Experts of a small language model: a softmax router.
Below are experts of layer 6 (counted from 0) of a mixture-of-experts language model. Rows are named gate (a neuron's input weights, with its number), up (a neuron's input weights, with its number), down (a neuron's output weights, with its number) and show model dimensions 320-351. Each number is 128 + 32 x the weight over its row's rms, rounded and kept within 0 to 255. Numbers have three digits each.
Before each expert's rows: "comes before" lists some tokens at least twice as common just after its tokens as in all text. This comes from a sample of Wikipedia text that the model never trained on. Tokens count by the router's weight.

# expert 26
comes before: " |", " States", ".5", ".6", ".1", ".9"
gate0:106095157157147154073168112133157141139130118058086119145146170133166098177089161136157130133143
up0:084083133113085161146111141144124129111103138170119156099096106103121114089176081173088149099144
down0:200080122129117153139138154142121097145159217143111181148143117076136127063113189141173118170063
gate1:120135137159182089130188069099080123155088118108117136118248086103057143127112089118143165175146
up1:107177059138110112147145109140136196183126087088151111100138113081134081109087145105194125165123
down1:159109214134125105118205090134118126217090140130163098148083147115135090179167140163128125117169
gate2:109093119073100125187165134151147137118157160143141106118160119109112124099101049143118108143146
up2:139141087118154144138118106096114168098107118128159128137114096115055120120140084112106124171166
down2:125098107114182062138163120105123106141198098080130115097168094098106118122155122101177105069120
gate3:112127149191095095119131163067082092149137106139101157123118143078188100102172116151142086133164
up3:128099071225080103118149137190122136108133084138100115126152142104122175148129175081135170096125
down3:149078111090174144116185108092165141176158108125112140105079142085138123136139176168111052141130
gate4:149144091129122119114147067128108106108150102113156123176140145118136163102098168153249104205099
up4:122120130087110089208114131164112157169147122174122117122206116166075080142132122076125123091140
down4:159116144115112097113123150118155125146128149131095120101156159095114125156187102117238103172135
gate5:046098132072129098132158038143137174173135092161127135171120164136079160141103087203163139109148
up5:122134144098156138160101152149096118170096107188102152081116080127132160166113183094121155186086
down5:198147183149141164094069103133136137118167086158146120145118058154121097126142172034089100132124
gate6:142134099126154113213164131168090152120115123145133074187147129140155159096095154147074115188084
up6:109208150096102196111150102127134157117162167131102170193068132131089165098151179139122147093150
down6:131180142089174164132051103164105112142080079127179076116157109141162106133136122126169122092135
gate7:125139161133125149151113112125140112141128139085078123163155125111095140116127115099149121174093
up7:088159097161087139171194130100121118089162096132123088048090106128129114154179152142091121106128
down7:121184152114130122124084148085092152165115163108179089111194199193183118154166121114087090132173
gate8:111160096068161122113091099161117157174093121104083143141148052127143107122152181135169163117189
up8:099112130142125112131119125119165086140132169108139107114206164145099173144164103122086121130132
down8:145122121063137178120113063127121134112078146116193168116138158173051104114180076173163112211119
gate9:133161103112113116074136133114135125122131140177091091131212172113130121079105083054183109203149
up9:103099129143145118125179119166119148151143074140095142144097118201140161158172146148135149101122
down9:150105128119094100105136138104136122162104129140138139190159124132103053110077149168121126129173
gate10:136061124125120179125125105118120158120158111139102121147138140160123101126130137156123174163165
up10:100085101114176099149167133068142114121149144113105206104169127129147094112143187146065123158141
down10:191128133106129159101147132195165121164107130140144095157144055110132124136175085118133130128139
gate11:141099103117089136178045121107101140101119164149132096205124101167105160161169119106125103155189
up11:086126141168098150127114131117085123087196118132155155092118092150154098169173108149152112113108
down11:179183144070083190173157117127139117073155123112157118122113134145166083115148058051104076075142
gate12:071193115080120064121118127167169096135092101094139097187125239166121185139127116118132119099159
up12:109170090037107089106126186150074152111155122126167131129113098138171115111130079138119123093103
down12:139176082104099113064108079130138100138127097136097203110132106105124057114164082161113136067128
gate13:131126245142090112160100119115135132125143084132154132147177118140111067157119184109237128132118
up13:167113255130124179190092143111116158183129057160194145150133122144114112136114100129196093145120
down13:091093127131121166100144144136078143156164118115105120121102160106112040119087139083083104142140
gate14:090085138108164089170095126124153099151138151149155047167138179129088104072043112124200141130102
up14:124087132142185160171098179182141082138111095121180084156128014131106132090073132132132065146204
down14:100147174099122067111118140141092157099123121106119116123083132152113159105117087137152146177099
gate15:165103164099167149101125108118146169151144056148133032146124142196122137105118105153127093129142
up15:180155210111110059084106165124120122096055132133152135143096138082102117159137127153145083104135
down15:124141066126173121152092173162174103139115107156089151127117115139118171104119125133181141116137
gate16:089130106122172184118127132199119138133130139106132101140094130121098138088123165117192115119150
up16:144119109102146136117064115147139072163135090147086149125093165160167151147098119120137115108150
down16:170108116094135183149104165115145155112134079078141110115138125121084104192081122088140215131172
gate17:171140073110106093060194122166127119130164129113121141180143109093069148141145101128171142143117
up17:157109119199152079148168130139128153096108120124079116129166096148149148138155110078094140134193
down17:139119129111097149074125079118097088155130043110095138143132129095130101124161084124138141099089
gate18:200182080092101141113121148085164026124108156108112203128092185139181115114098106127138091098079
up18:156144136099141147071123170101093068082136153138134193139078153162158174139183107178122099113123
down18:160134142158147142141139154124153120136106127146098139129149133175143112104140106162102149153158
gate19:113119104125095115176096151131150062155107122132135107139183103111134147128083158094079102128150
up19:165109163157163117060146064141142165158114139098089162124115087131154156161187149135133133148137
down19:082150123138172115151131137100135097124096191099138125074140106146134152124118103177102125118151

# expert 30
comes before: " the", " a", " his", " an", " was", " this"
gate0:149134076127120133153161147105152038134132221117098096128131091092098170160115181146143120140147
up0:132084137131115142142095085127131139121133079150115064143094145119101117152137099040157184142105
down0:150131165148088151149104151143089112127117076105143098155150149112069154129099215160083170126175
gate1:122106118107147158070105164098115164147164139150121092103170117147092071096120130151080143117205
up1:166128132101163178112088115121061125137112144135143040085154110126132141154111139138096128121174
down1:069068143125047147150133143148064179125119112148145144143161123125151121096110147175000095123148
gate2:102169143128114126114165140158114139148118106106097076133109113125124091143107084130107096115139
up2:154225117146097149145180127109135103110117105110163126113102088097103122125083122137114101088143
down2:104183153146115098141148078170208132142092091151133069111125164128174105180108135086042157089122
gate3:163130081123076150117064070174067173091123162130149110107189092142083130122141116148121139160162
up3:094130178067176110112123145167098100147106145138060087169111121104150108156136168142157147152081
down3:090087080132061143091091170136088123064109154132103085109096124061080131125171112052103093098150
gate4:094070150136081132149110122069131160094163129119119089124147148119104155132144172095140146124130
up4:105087160122164155154106135091076139111145108164146119151104111129106118142090143094133097167169
down4:136159088130085139135131162109159150116122190055164070126150143157149146131134169131064137063132
gate5:120086052138080077067137160063128177066101101084140139154128145170141146137141132113115067161137
up5:128180115205119112171126132060070167107097125167141131099089070157175153145105105144152129129116
down5:072097117113099104116115129150080146121121151096179096079114126151131106117083101101216134152117
gate6:064202137099133129119101126096117160154146126072124104090166124114146136110103089127130115121150
up6:152113132129160096110122152172138117142090153185154188133174076131094112129132101169126102110073
down6:086146105076113137137136099114071159122080158128132124073172103150143151169069117129221092199115
gate7:145163173086142072136125154150068182136124133092162105125159120119165143142150162116158166137092
up7:091112123132113136120128123152148137143155132150056105132160166120139117108134068138109153095123
down7:098105151076168187109132138115080185130134107067072148138165166096123140159111108128150148144104
gate8:108136146147140115098032108119146090072084136126170143155119126122138028150135136134146156142083
up8:089067107146093141153131137136109169172194103179074109067147118113061210106178125137113118126181
down8:065121126101133146161157128111114159154098084141078093115135148173176096147108105114140061150188
gate9:126129025096155116148171102088084086187111114167163124084148211096142159107085063115166171121081
up9:091115162201162083063146133142164136118116128143071108155131115112124094125125189096117130118152
down9:135118125112131106123168189080100144101109160090188113127141145112110145112204098135161149146134
gate10:102087165123165182135134115096142086133132112141183191126066120149156183118129177087119140177123
up10:088088202177148146139130123102159142130151122103177212103075077174159074119162107109111101123128
down10:130109142162117137167095148162149100089139109163155186129135079116079088099157108116006164097173
gate11:137118128136143124127135115118159140143105159072179148161118138169163081121123078110138121144128
up11:138144109118175126093067142102132092072094152074200171092157103161130071128158143131126117150162
down11:099137160150146117093096127135127128127056147104106108160159083104077104135116113104122139119177
gate12:081072143076123136148165127125185124120102124093121190124127191146113136141138108131120191104112
up12:121102132096146203135113153132094135084130134125076173120184104160135100101122154149124123107086
down12:168127130152140147150161144084170127143150068117148136142121100082122109128093108135128162101118
gate13:095083161131116130124168090124139106120146103117135151121112163105136097149118137111124158187173
up13:104131148138159148079122132164083147125162095086102157083106115149182055125073069152113145195164
down13:187133113176165116128119163155108137064102157090071139137109144147117138129174123146013160085140
gate14:100103120164116213186095169138122129137119072127187107148150132157126195129116143187130129121168
up14:152139147156132094134086118163110125170085206152129121155102120097185135117095139128166112096075
down14:100169107137204106148139137115196152100130138135192062095136101152072171149122134120225134103093
gate15:178138144163108123124162118100087135102120129147172039155120093136113059127128131147143156168083
up15:161118089091108168199085133129134093180111134137152153147093127143152097124132189134137125152160
down15:144148089131133143117075119108099076082118109117158185087104109108092161125134163179051147072100
gate16:111126131077105084099101110144118121160142125084147107166140160174163123129137180073164117106084
up16:103115130150174099191129133162125170094108127147148128095148130130147151151137129140118148124143
down16:156092124147154119111151151128171105101091213100177137129139076138143132171120128121115146157125
gate17:128104079115161124136171173162152112138135137124108150153131155141092133140144176115126113113119
up17:168138138138165131098174087125146139179124073110051182157128131145121119114166153120102109115127
down17:130109129132116100153105133140118137149126100185066137146134093129109118108168077128134136136063
gate18:122085180110077144090105114122121128055115145102114136123120150134144169147157119142136141100173
up18:109121110117113112179142124151134140146117149133121104132098117176108085121167074125129137167072
down18:109128189097093085155084109131111097122131157216172088108156090115111166173133135139255175149106
gate19:070145125149070089154130120114091103163169104160113101143076124137143042151113154141151117124066
up19:132086112084119135142127147130114183160162122141108074145129114161105167122154133125146110145135
down19:111124133049133086125102109173068130105082187140149141125151120087143157166114117103181151172136

# expert 18
comes before: " |", " years", "%", " million", "th", "',"
gate0:112101114138175137145069124135094109125126085129099156183058152115165121151146123136109153166163
up0:151180068067164135110106178083107110106083198175109097145122090082106153122094088113180131131049
down0:124091093082203107170158136112147087162106142074150148144158100123142147146151120130181156156099
gate1:094141153122087041179130064119159111096137103166117153172154156102119113140108125103083074120161
up1:129102143164100071142124098055159113141114132176122154176126151124109127168142095097103071145171
down1:181097143148119117145131086097105091112117089157134116148140087187150107121137150143016128135150
gate2:179103117128123080176118064108093140088065182217123132123174172145050181146128160121150157162087
up2:080098160122156162137111174138167112145148123015156104110103105138252094104141143097153162096127
down2:076139169105097153178121148090108165074113164108201156159149133112102137155094144112122115140189
gate3:095111169124086115126163108093228124082106100129166131129121090065186173100131098073107142100180
up3:129111119158214138219126128165160070093166175161115129134153161148121162148126177172178145086116
down3:103116148128159105103147100154174056084143102155043103163151128111121140190180117182059106123128
gate4:077152101119174123180101135151072164138160168118130098075180099133151056160118115088137133143171
up4:111187175155194101143156124099093178132074185126132131112130141097124130137140133120111124116128
down4:125167199134135134155115149119137185145125092059128158117130123119148087160091109039088164146152
gate5:141116131168227131125115111113188170100165069158150132091131138144140163128185138085120128156209
up5:073140163085158135123101126154115098144108126172115098134059131161160092095117148082171143047076
down5:132123171100171153122093093135080150134128098154056186182115143147153064157149108111154077112179
gate6:103122145127210125112072128131062180132072145161131139146084144126051122110133182124147195144077
up6:141150079106044098137160121154185087121191090093146136094146130096226118133148110139124098122148
down6:141172132103067111146140145138093206107161169125255131151102153127107125144101170072196126116127
gate7:127141131120151130136098166110094064112086111148115144143136154122159147141059096168166193122087
up7:098144169156138089097176119090187137112185124127133102059127133182199075127172147098106098169110
down7:102111126205121126115119149119233098042127121107117128182106102148121096144184101167024137176109
gate8:122142100144061165126137165132171130115066144090141141099140053126094156125096127094124161100108
up8:116098154139125141134154103097175120127101083078143143090099200193135137119161125170117148102153
down8:048109105116183101126097166174126130130164153119145139120125109068176173132080092160177111168141
gate9:115115223124127060167133113168122131125080126132106142144221116130141098226130113086116109110128
up9:092108167155150165146170075107202108096181058093123156143105081151188127164153143111124094094162
down9:106119141128108167105093126136117119083082165153141021140157171147142101142097056133115133152187
gate10:070162151130185101163095089135138075154159125055111070083123117182107115105094147192138135088206
up10:129186101137125176157139084136128086120159193143126070100173134177145126159118116113132145113145
down10:183123128139074111136143130150161130230130149147041072159127109122151179080128160168132120109148
gate11:114119124138121145133081160128104120120123095145143104120118116116089135090110173182072078135073
up11:150082155161150123147103156123125080105094151120105130145127149144104169149153142183134156123098
down11:099129154160158081162109084142177132141152153143225142118111176128088131184110124144173181147121
gate12:156146106100134158123148170158180119199156162093132178101109081083152186118102152133124081108112
up12:148138123201170145151108130119133139064215121129107115155098049099092112084116143117131096094155
down12:169134093160097113124107148112111131146140127156132155133092121125167139140120140149160097086113
gate13:161093174123175067112151099112149072086163141141103124143137108115088140122103142124153148135178
up13:130170187122115072102113114150103112101152109138110153204170084136089173116118104145117138108137
down13:116125108141147137192145128148134131167145205115079036115148119148179159147138138178175177138086
gate14:129141159161124161087190079095120121099128143116160118151172123143152105172098101122132098177119
up14:106201195143175140100154135157124146130123089075139138129078157192130136131130151122117091144152
down14:177167098159178134140156121119120159055123161088144118061136157175188173150118133197129135153121
gate15:139125129121130126177101126178088155105158146110115113115143153130098122138146138053155102073093
up15:125139119127142145124086186071172067125090132182125168137119150098181152134076128151141161169070
down15:155096170127082067186141120162115081072129139133137119162107123145159112147109145080119138102157
gate16:119073143113097103106113114095094086087131140138109137129160190138179145109144134119104110174137
up16:121136140061146138101134072090070094134075133138137142137168107131118152103109136144116099164144
down16:097111139038122157128111106113150109131179139177134118192135139142113136106148143116091157182126
gate17:161147160151075091133133113132183130123129141060106146129100118102101135137140106170153144110126
up17:082102112111129112169152124181121105082100124138112134114142151181065172115145152138110157131160
down17:144113110075144138113089169139068162176124230180195194106124133121156140124063106067245173165104
gate18:136173083137105085081150117121114150098124184134133139113113128170114174132145181138122087101123
up18:145098070124122119163131140092162115118166163185122159123100074176157096098143104086117089133166
down18:126139114102129125122121125162073075165079101146095084151199137201157117116112094154087124077169
gate19:122082121119153121113162207119160093090081157109126099183088143141135149122157112137130170087138
up19:165113108115078105101100196121134147147135142124128128131132152118076131136120163094105111103176
down19:189111125146169135154119170139099158130112087132089155114134103153153157127157110071012118081145

# expert 54
comes before: " of", " and", " in", " for", ".", "s,"
gate0:203122163096124154177101043114109156146134106178148122216085146133070124119099159121141130191153
up0:110167107208085083144121181158107104110109173135142158116142139124173136166099139113129195127103
down0:070120140152080143164124132125129116059160139111125149066120167145084043124075113107255123142149
gate1:103121096135170153092111154141116194099130176153112194099129117145066126159172118110157151093111
up1:128076087117093077127128121043048171108064152106083054092175121109126096118175101098117144159125
down1:056095078139138122122108200131101156202142173127051125085164067134044120123132117133077121140175
gate2:149165150160141193113162092151151160144144119054169143117124106155096145120121097090134094115216
up2:085164081144097109170104122147174167159107177099109174124082202182101159139129134098161114160150
down2:100104156161194180105152157049173127097071124115122132073141108157133096129098146127137146090106
gate3:133115130043116107166159094159096104146097124158044098116122139126138189101111170115155137120155
up3:198095104171170175114078118141159165116189151149184162073112103138116089116085120145146082142071
down3:149068135156101115133143090098097098145133119134091153119105117114123073117175101107147170137169
gate4:150159129120076112115169132171116089127105170111141122160128116121073196177136148102137194142185
up4:198109115114143140177086108137091154144077097161148158086132105130119111082075127138132116123123
down4:151129171130078055132161151102144148128154168105152127119129166085108082149144117099183214137144
gate5:128093191093103155169084149148055087133066056123138125114098160126100097131170131225151145151179
up5:129226131127163131066162069076146175089117142089155122177152082156158148139092150119142089139123
down5:118175108114057145155102119099149129079092154190116085218106158153152125165097083110243091180163
gate6:147104131167112095139097125163079181121123178157134173148148161101083159135153155159115150163125
up6:148117145168099185099136108149104105117157135111064096130098083115189069135066073038140140171119
down6:130101107100138156143102124145080132120128129166097141115133122085095116156178120127159136113053
gate7:085027149075133089136036133163088160133077130118122096077148152159131099122094126108173107123106
up7:182104119185121089128155125114132164119200116192155136137106146121138116105166117166131152187073
down7:154140075173115079154136106116113197046146117211111106156091088144096155165203124138072085120147
gate8:155053110110100126147109113191126088138121128133085116121148118116158102129117127135129073120122
up8:150082117187110112097151086065103161061145113139081111170118091118162095120123176184154201180108
down8:123175062116180113179097128138107128150117169099108092150149129152103103108138131130078108086168
gate9:152054119153130138184133100116129171107082185109133112070123185165131123143131111178126167130092
up9:124170135074122142083128113122151156131072121187070156113126050066132135125132133078157114206090
down9:099121144099136152113076100118079120134128164176127167060128176151103099111120108141089132139137
gate10:178204183112085130100110135075092135116074119136120127137120247159152099166110132199142131071149
up10:167182110151100180099091126104089140127124122160084164060116172139102112114143054201111129039149
down10:138130080184176140081158106147161144139107142111131077156096160144140136136194190159017167101146
gate11:119136123141067194160079126081128141153149090165089070120146179147102164100146130167095114109218
up11:063107126110134188134136140146144072176127104117148126180186135115101110134115107083124168123099
down11:140136082151138137136089154093107061081137145168023116098115131116169112086113140107110165105141
gate12:197127149075158026107124073133120112154132074092131099146108164128127156119166135088143113128129
up12:059080096141122149150129144119136179093139157184151119145061146154108081119110107151139203155124
down12:091170088152108120115098179133127186105162098134139140117105162135139093167216143054175095075094
gate13:143136140100132095078127096089119123155171093082093126083129089137161140167166174131107103111172
up13:136158109156151068148133159085079127155134152157133165077202086154141137172078154049115113174124
down13:130123060124115118102135141090132117124108073066143148123121079170095138116131098150197073084143
gate14:075118154076116138133142155109114138123125085116132142099128204118128101099079164136114158093189
up14:120073170086143113141097144096185077078132096154137120131119054102175103124132158121127118143031
down14:092167109121154157098119152160122114182087120087087138135133126131110134135168143141039117103149
gate15:131128119110177140151114138150204189122167125080166140137129140108129113143120139131125132104169
up15:105078143083120114063179131132120118181125146124117175144107128120100124153162112059159143132103
down15:094155103081071113094096104110111103130143176200168114195093141097121109135152119058176117182090
gate16:143129144080181128146125121109085128105125135094140077086140070067151105123179106145126160105180
up16:163145130027141057123130103140121112193081153142139133151175098098137134191124144193147128141088
down16:065113064201162124112138139097129103114189116183075141127144139163129157094196161149077148188127
gate17:119146187156151155116175140082141091129146149091126102190076090139198125153109123078159117122131
up17:154079153146148132095139129098152104063117144173048170137113238139109153150156164104152115113078
down17:107160114147116131197117103129167117098119162153148112116126160107126083199166126076054080091167
gate18:020144115150209146183130120093108097123143141146091153135128115170084112131128101162132074130113
up18:163161139150087108092148085120081132106155184125022162129138136076197124112160074117156196121138
down18:108076155159140095126146110149126142071107079143119099169148098131093139144165064150156174099090
gate19:103128109126107112094136145135134138084135148147159148149093099111141097158222116120107082132105
up19:108148131134087103144147125141140127173112141082121124130162123124089074140092115143110150172090
down19:101035132109112127142118169073147109112168127112081113170147082132145123114189114144133132130155

# expert 29
comes before: " the", " |", " a", " June", " his", " March"
gate0:094095116104115071125162080206094126077085173090038101145125140121142155128140186150153126139088
up0:144085141106088126138150132140116154124083212068098121133128086112144194096133138203129128115117
down0:119134108193118095137157133069112160112085129117053104110151081104058123180152118143158119149108
gate1:130160134119144138200113135115114131156112110116119140172171153113127104147198168114115121156130
up1:123113159141070126095171140131077144137120155191114159103135159133163114141123101103104178117131
down1:191146092145095130125116095083099099123101109183104176093146157120099094102154162151043143158168
gate2:117178131108181113102169123123134104098062116101065164140144129099138184159095125142154085157161
up2:133169112058170154123096079110139175185108155149116122137154129098105183135123135073165137134100
down2:117166171102125151124115155128142136156177091188131124114149122093115119148127147172210108171129
gate3:077149174102123155095114089069108120151078136067167174180117147133073107105124138124130148163088
up3:090106161108148175104107135134125135105141126152123132170173085171087163075116181116111143119128
down3:187100045107115151125162148144095125102148090150146129104120077146165110192064137151040149165196
gate4:104115140044097089144143149138103155112145093132139157120147157156120090123159155126150188132111
up4:110151144220119110101064164151108118133107121124119072135143140144108041161163112132106120112123
down4:135101143130101129158088153123164087147077098185117148122140131205134104166154160053048073128175
gate5:086096167151154177128130092133098158125158135118153108096126119101124180144141079147132165126124
up5:113054117158157171142146119115122176077141123106143088101091114156163130142132113167077188153166
down5:153150136163182096118125138097104193120194136088127165101100147161152127141140161193172164098184
gate6:176193101145112115181120097085154191088097110121105082146077136132052199149148125110108140120158
up6:115103185098160152144137116086101119118101108131059117105127118146118087152158121078092156177093
down6:151101136079230167182165149193110110124131146196107101084152065150093135129109109152074105137081
gate7:155104093021133156133074151077035181118125118183098151117155167137096119153093148127128101114111
up7:090124117159107070151123122174180121140087145110134086158128052114151120117144089117163146117107
down7:175201098193057118145085100134159107156162145103175128096131113067114195142163108100180169118086
gate8:091119092075089145183118143126148114166130082138125132125104142115129155107122164126124177112131
up8:098167077122093135116122093164145125079103128130112109114143220076168147126107134182151119148106
down8:151117184087059188146130136223165104143124157128124126177104096127106089142134107101125083127163
gate9:207065165084122098133074085093065103153063148081149122177123160118121119124155102138152167129103
up9:184123086128145073191046149117112114184157160063129077176115097133121172119118127094147132126083
down9:119143123096151109086127100156127116176110112119122084139135116116152170141202182133192075068094
gate10:169062111076176137136134136134142105146152098131120166174118143149122164141150100170155117113171
up10:085091193086147149074163114064115125111117126160104143099104157135179069119113092122096150144097
down10:082154127144059155110091096146119092116137064129113127147099119079143134143145162110244160164149
gate11:139101158114087104113086155126175082164121133072160112140192143139125099167087113121151103091138
up11:144153144061108127123116079120091074156111078096098082147123129114144118141121102139143146151116
down11:148107036118160155132141106152132125126124123156077162132112146142136106087120115144058117153131
gate12:131117130148088134151153127120118117120157153099210115137083156136136078136145147160110098114135
up12:122150143049108083122127116126104150121127142167137144109144097065132158113123104140132143114147
down12:187139137137135123120107074129104140122128158114145137113132120180179152060149139083171092111143
gate13:104114171178192134178000126083099097088112148221108127092163123120099128164200090084107167136158
up13:113073136110120124127255150076140144141142154149101098165149203108091073133104194057157073142160
down13:149148158180203147158206127120122136137194110092076068150097138074116208169156171169182185156132
gate14:095088119154143144170142107091128070111124142144166102104111137128134107158147100089113109152165
up14:181195185106105104139088140137150145130136135119216138105152140098152155128108135098133099107100
down14:075089124157126140137217099130110167128166078169120102135076103139151147152118113069165170157124
gate15:171041117061097132189083140138159129089107153173108129131125148175066134108078128191126155132189
up15:143115118133108135126108141130120134135083128134145119130067129137123096086112119163115173131167
down15:072108159157177122128168119175158143120097137133078102097147136107107169132155145145092164140112
gate16:132129092131151103160152092136187119142154114154124165067200143172101142134163085128140130096156
up16:163114175149123145128136081128122146121133155083104123126099141132146157156157119085106062153104
down16:161116073116121157160109144095154153152124072138117175093151058225128077151147104048111118078141
gate17:124154173180161138137132103134109146139135138197107106158136128132169140147181062141111150102136
up17:152139123198087143093143125128092118122169080071143171141119075154175098100111105127118072153167
down17:116105171113185152177176161151111091135156143133158103138173094096122137165077160150108159169132
gate18:097081166086142132072125130093128123086150111090149111149168214112102115129162136112093159095151
up18:217113095116149165092092127075080121090123087121220106104184130152112126138177102102096104123191
down18:135111107139113126117205090070146103181157081167164123112139124122158109122116152095086118137105
gate19:140096120102183114166087119108074172095149127107216157131119085179134184141208097123124090122115
up19:121069146114119204232136066158121056137102118131128132114104071153122108136160113177129099136151
down19:139158167151129120100161168139139130117108143151072131162131151102115131120129174104128202125096

# expert 25
comes before: " the", " a", " his", " to", " in", " an"
gate0:112134130133072187138111087158147131120114120150103179117112214125108103126096138121139126126151
up0:130214134095144154090153103081128132107129132105126118160090110052101133166175100162142112153057
down0:098122118100178164124146116102122162094150129168068123202088098043099100123130128104143163142212
gate1:099075125132133171113110084164144129125100175147120148144144129150138084147186081112112029134098
up1:080136082120101124141074136142158172100100135097092137132131097128126122113140160141111079113107
down1:112208141108107148095152125177113115110121124070142139140105144080158158158158110157079085165097
gate2:115166076157100167124079087074138097074148130141091151133115109144145182095121080149117095124098
up2:154095124137129064088147172169147142123114120135200144087131156090118139123122131109132125113126
down2:140146192149125178197141113134142125130201152141134217096158123121098102128168141150081138146153
gate3:124147131124126084129127151068124110027113142094095071110167148115142156120072157119152176163162
up3:115157079095174165133121110190141149176161167075188117126107132131059120128146112109117112125100
down3:124178107158154125116180166080166146110118174114118099069132114085115146100095074133224172111071
gate4:126121133100145132169124062181144093137136133107116139161139149182125120144129145170128099118143
up4:109084116142154146150083119168136135126181057149109128173103150215142136138055147107119124098131
down4:123129104115151116137085119174115117130114089082072160158109095115082191115163128131095133082110
gate5:097124062138096108154087081142094139135166116129154135084179151167103118124154138165114070127187
up5:149186093176105127159150129126132152118105128085058108179113146082162136125073117141122182122127
down5:101189087137149084108135101148085095060130154160064094120167133128158176161160099135255068131122
gate6:146118149141146114102180174189118133137143159039143194082179108177090121120152145119131138151151
up6:132120084128115106087141109054132135199076116132132144135093175115161196123200112093112129133127
down6:125075150148112118105140150147113074123172075123144158153153149173154143079121079090199177114138
gate7:098117056045144171158133119148153118153119081126139136087122108135092226117122112135162043138085
up7:094161119131143169128183080141125129121113127126090035143157170135152155141147133118131160135119
down7:126148094107094145063102131127160122073156096107153109103127172047095123106185146129155115143130
gate8:093062125125116143148154117082117139053145133160156103146132077130152107127105122126118138116113
up8:061036069101167122152154153145163118121127162123184149145136140114159122110087136077131141162108
down8:078105145136120185106132110138111099136128086114103129073099104161164105145138137133064114106167
gate9:138171051075070169128166088123146125129152128159177127108124141052118197150110171138159115110118
up9:175092160103076184094129093137126135075125116127215143078147154150129145119089110160137135084124
down9:082091136091193198097144156095092098099094162152146109130125081151149124114076102111136095136145
gate10:156086100113185170153140137116091116085156078119140156142144105085095109145099168164117143116116
up10:111194188139061159098125099176064139134166196166094119144079151155090169155178123067160123153089
down10:107174116133162098183107112146153150173160092144133094168132156176085037118147111168124158137167
gate11:119176092167115091177095129105131116017134159156139150128182118174106153133130131141110113176115
up11:112158088124117140112142116153084145071180126153076179114165125156105111143150093147123074164118
down11:123207127123071156126137112014144136157129143137115107058146132094122150087139106107018120112153
gate12:118087122117145052116137135074124134060131072126096182125162105159066150108137150155102169153165
up12:082142137121147126113149095236130124099149126126144121163174081146194145166162135085103096184152
down12:129165052126150114206098124123112150151104071148126140098091147156064147190108126126255130155131
gate13:111124119158187157129138131109090118103155162170173107081121167091130087123131183106143186136134
up13:123086140125114150118129129146163108102111141123070137143078146090145081154089120167140131132106
down13:106111167139109146143088148145095108086166178120139123100120157155123115051119138120068139096129
gate14:148067154150082122141083103173158120137116113119175188127175169155158143146101080146120125077097
up14:092131212131137127128174119145099108105130171089163139104142092118168084120120118122165152111139
down14:153211048111124122151081100129150119086120118201075070126137141096116127137162186108123170134113
gate15:128091088141161039109129139129151119118133045137171104066149135186101173150137150111141135135174
up15:146085121125145106150093158118135078191124146115133030133131094075102090140201192112116181115101
down15:118162135137119117141158117126121136128148153130155115116122158095118108119139147120000161171102
gate16:040171143093138073129113104150083155151105129094149053160164118097073118168087126091135137182117
up16:064161092127089076120155140125135191119154156085095054162169152075082174124143066140125138114117
down16:097152016161134132148145108113155114136145167152081095084092060094134140138112140171067094094054
gate17:174128171143103108141137128083130119109126112162089073086137082103158142147080136153143146161145
up17:037150108115199135096135142212071130151165115116132173165096101166147099137132126116155157152108
down17:153166144130138136086149122193113140098176178144122097136137138137133165101106135146154158117119
gate18:146120083101139076088151171100110152125118141149177118129133124088084146096096158123143114158163
up18:097114152082130131138086127105161131108138143099138101148127116160151094127145184124101152118141
down18:127144074098171159101160096076132148116196120146111140072103118114109182205124119085115091113097
gate19:082057194163145170157128175246087150161129116125151061139182128133105104125167158101133130136147
up19:156165090091149147167119157079109158163117050137136177117115125143196147130081102167139112137108
down19:113097111135141121155166147149125208183147096047118169136114166127141166106094053146175111153147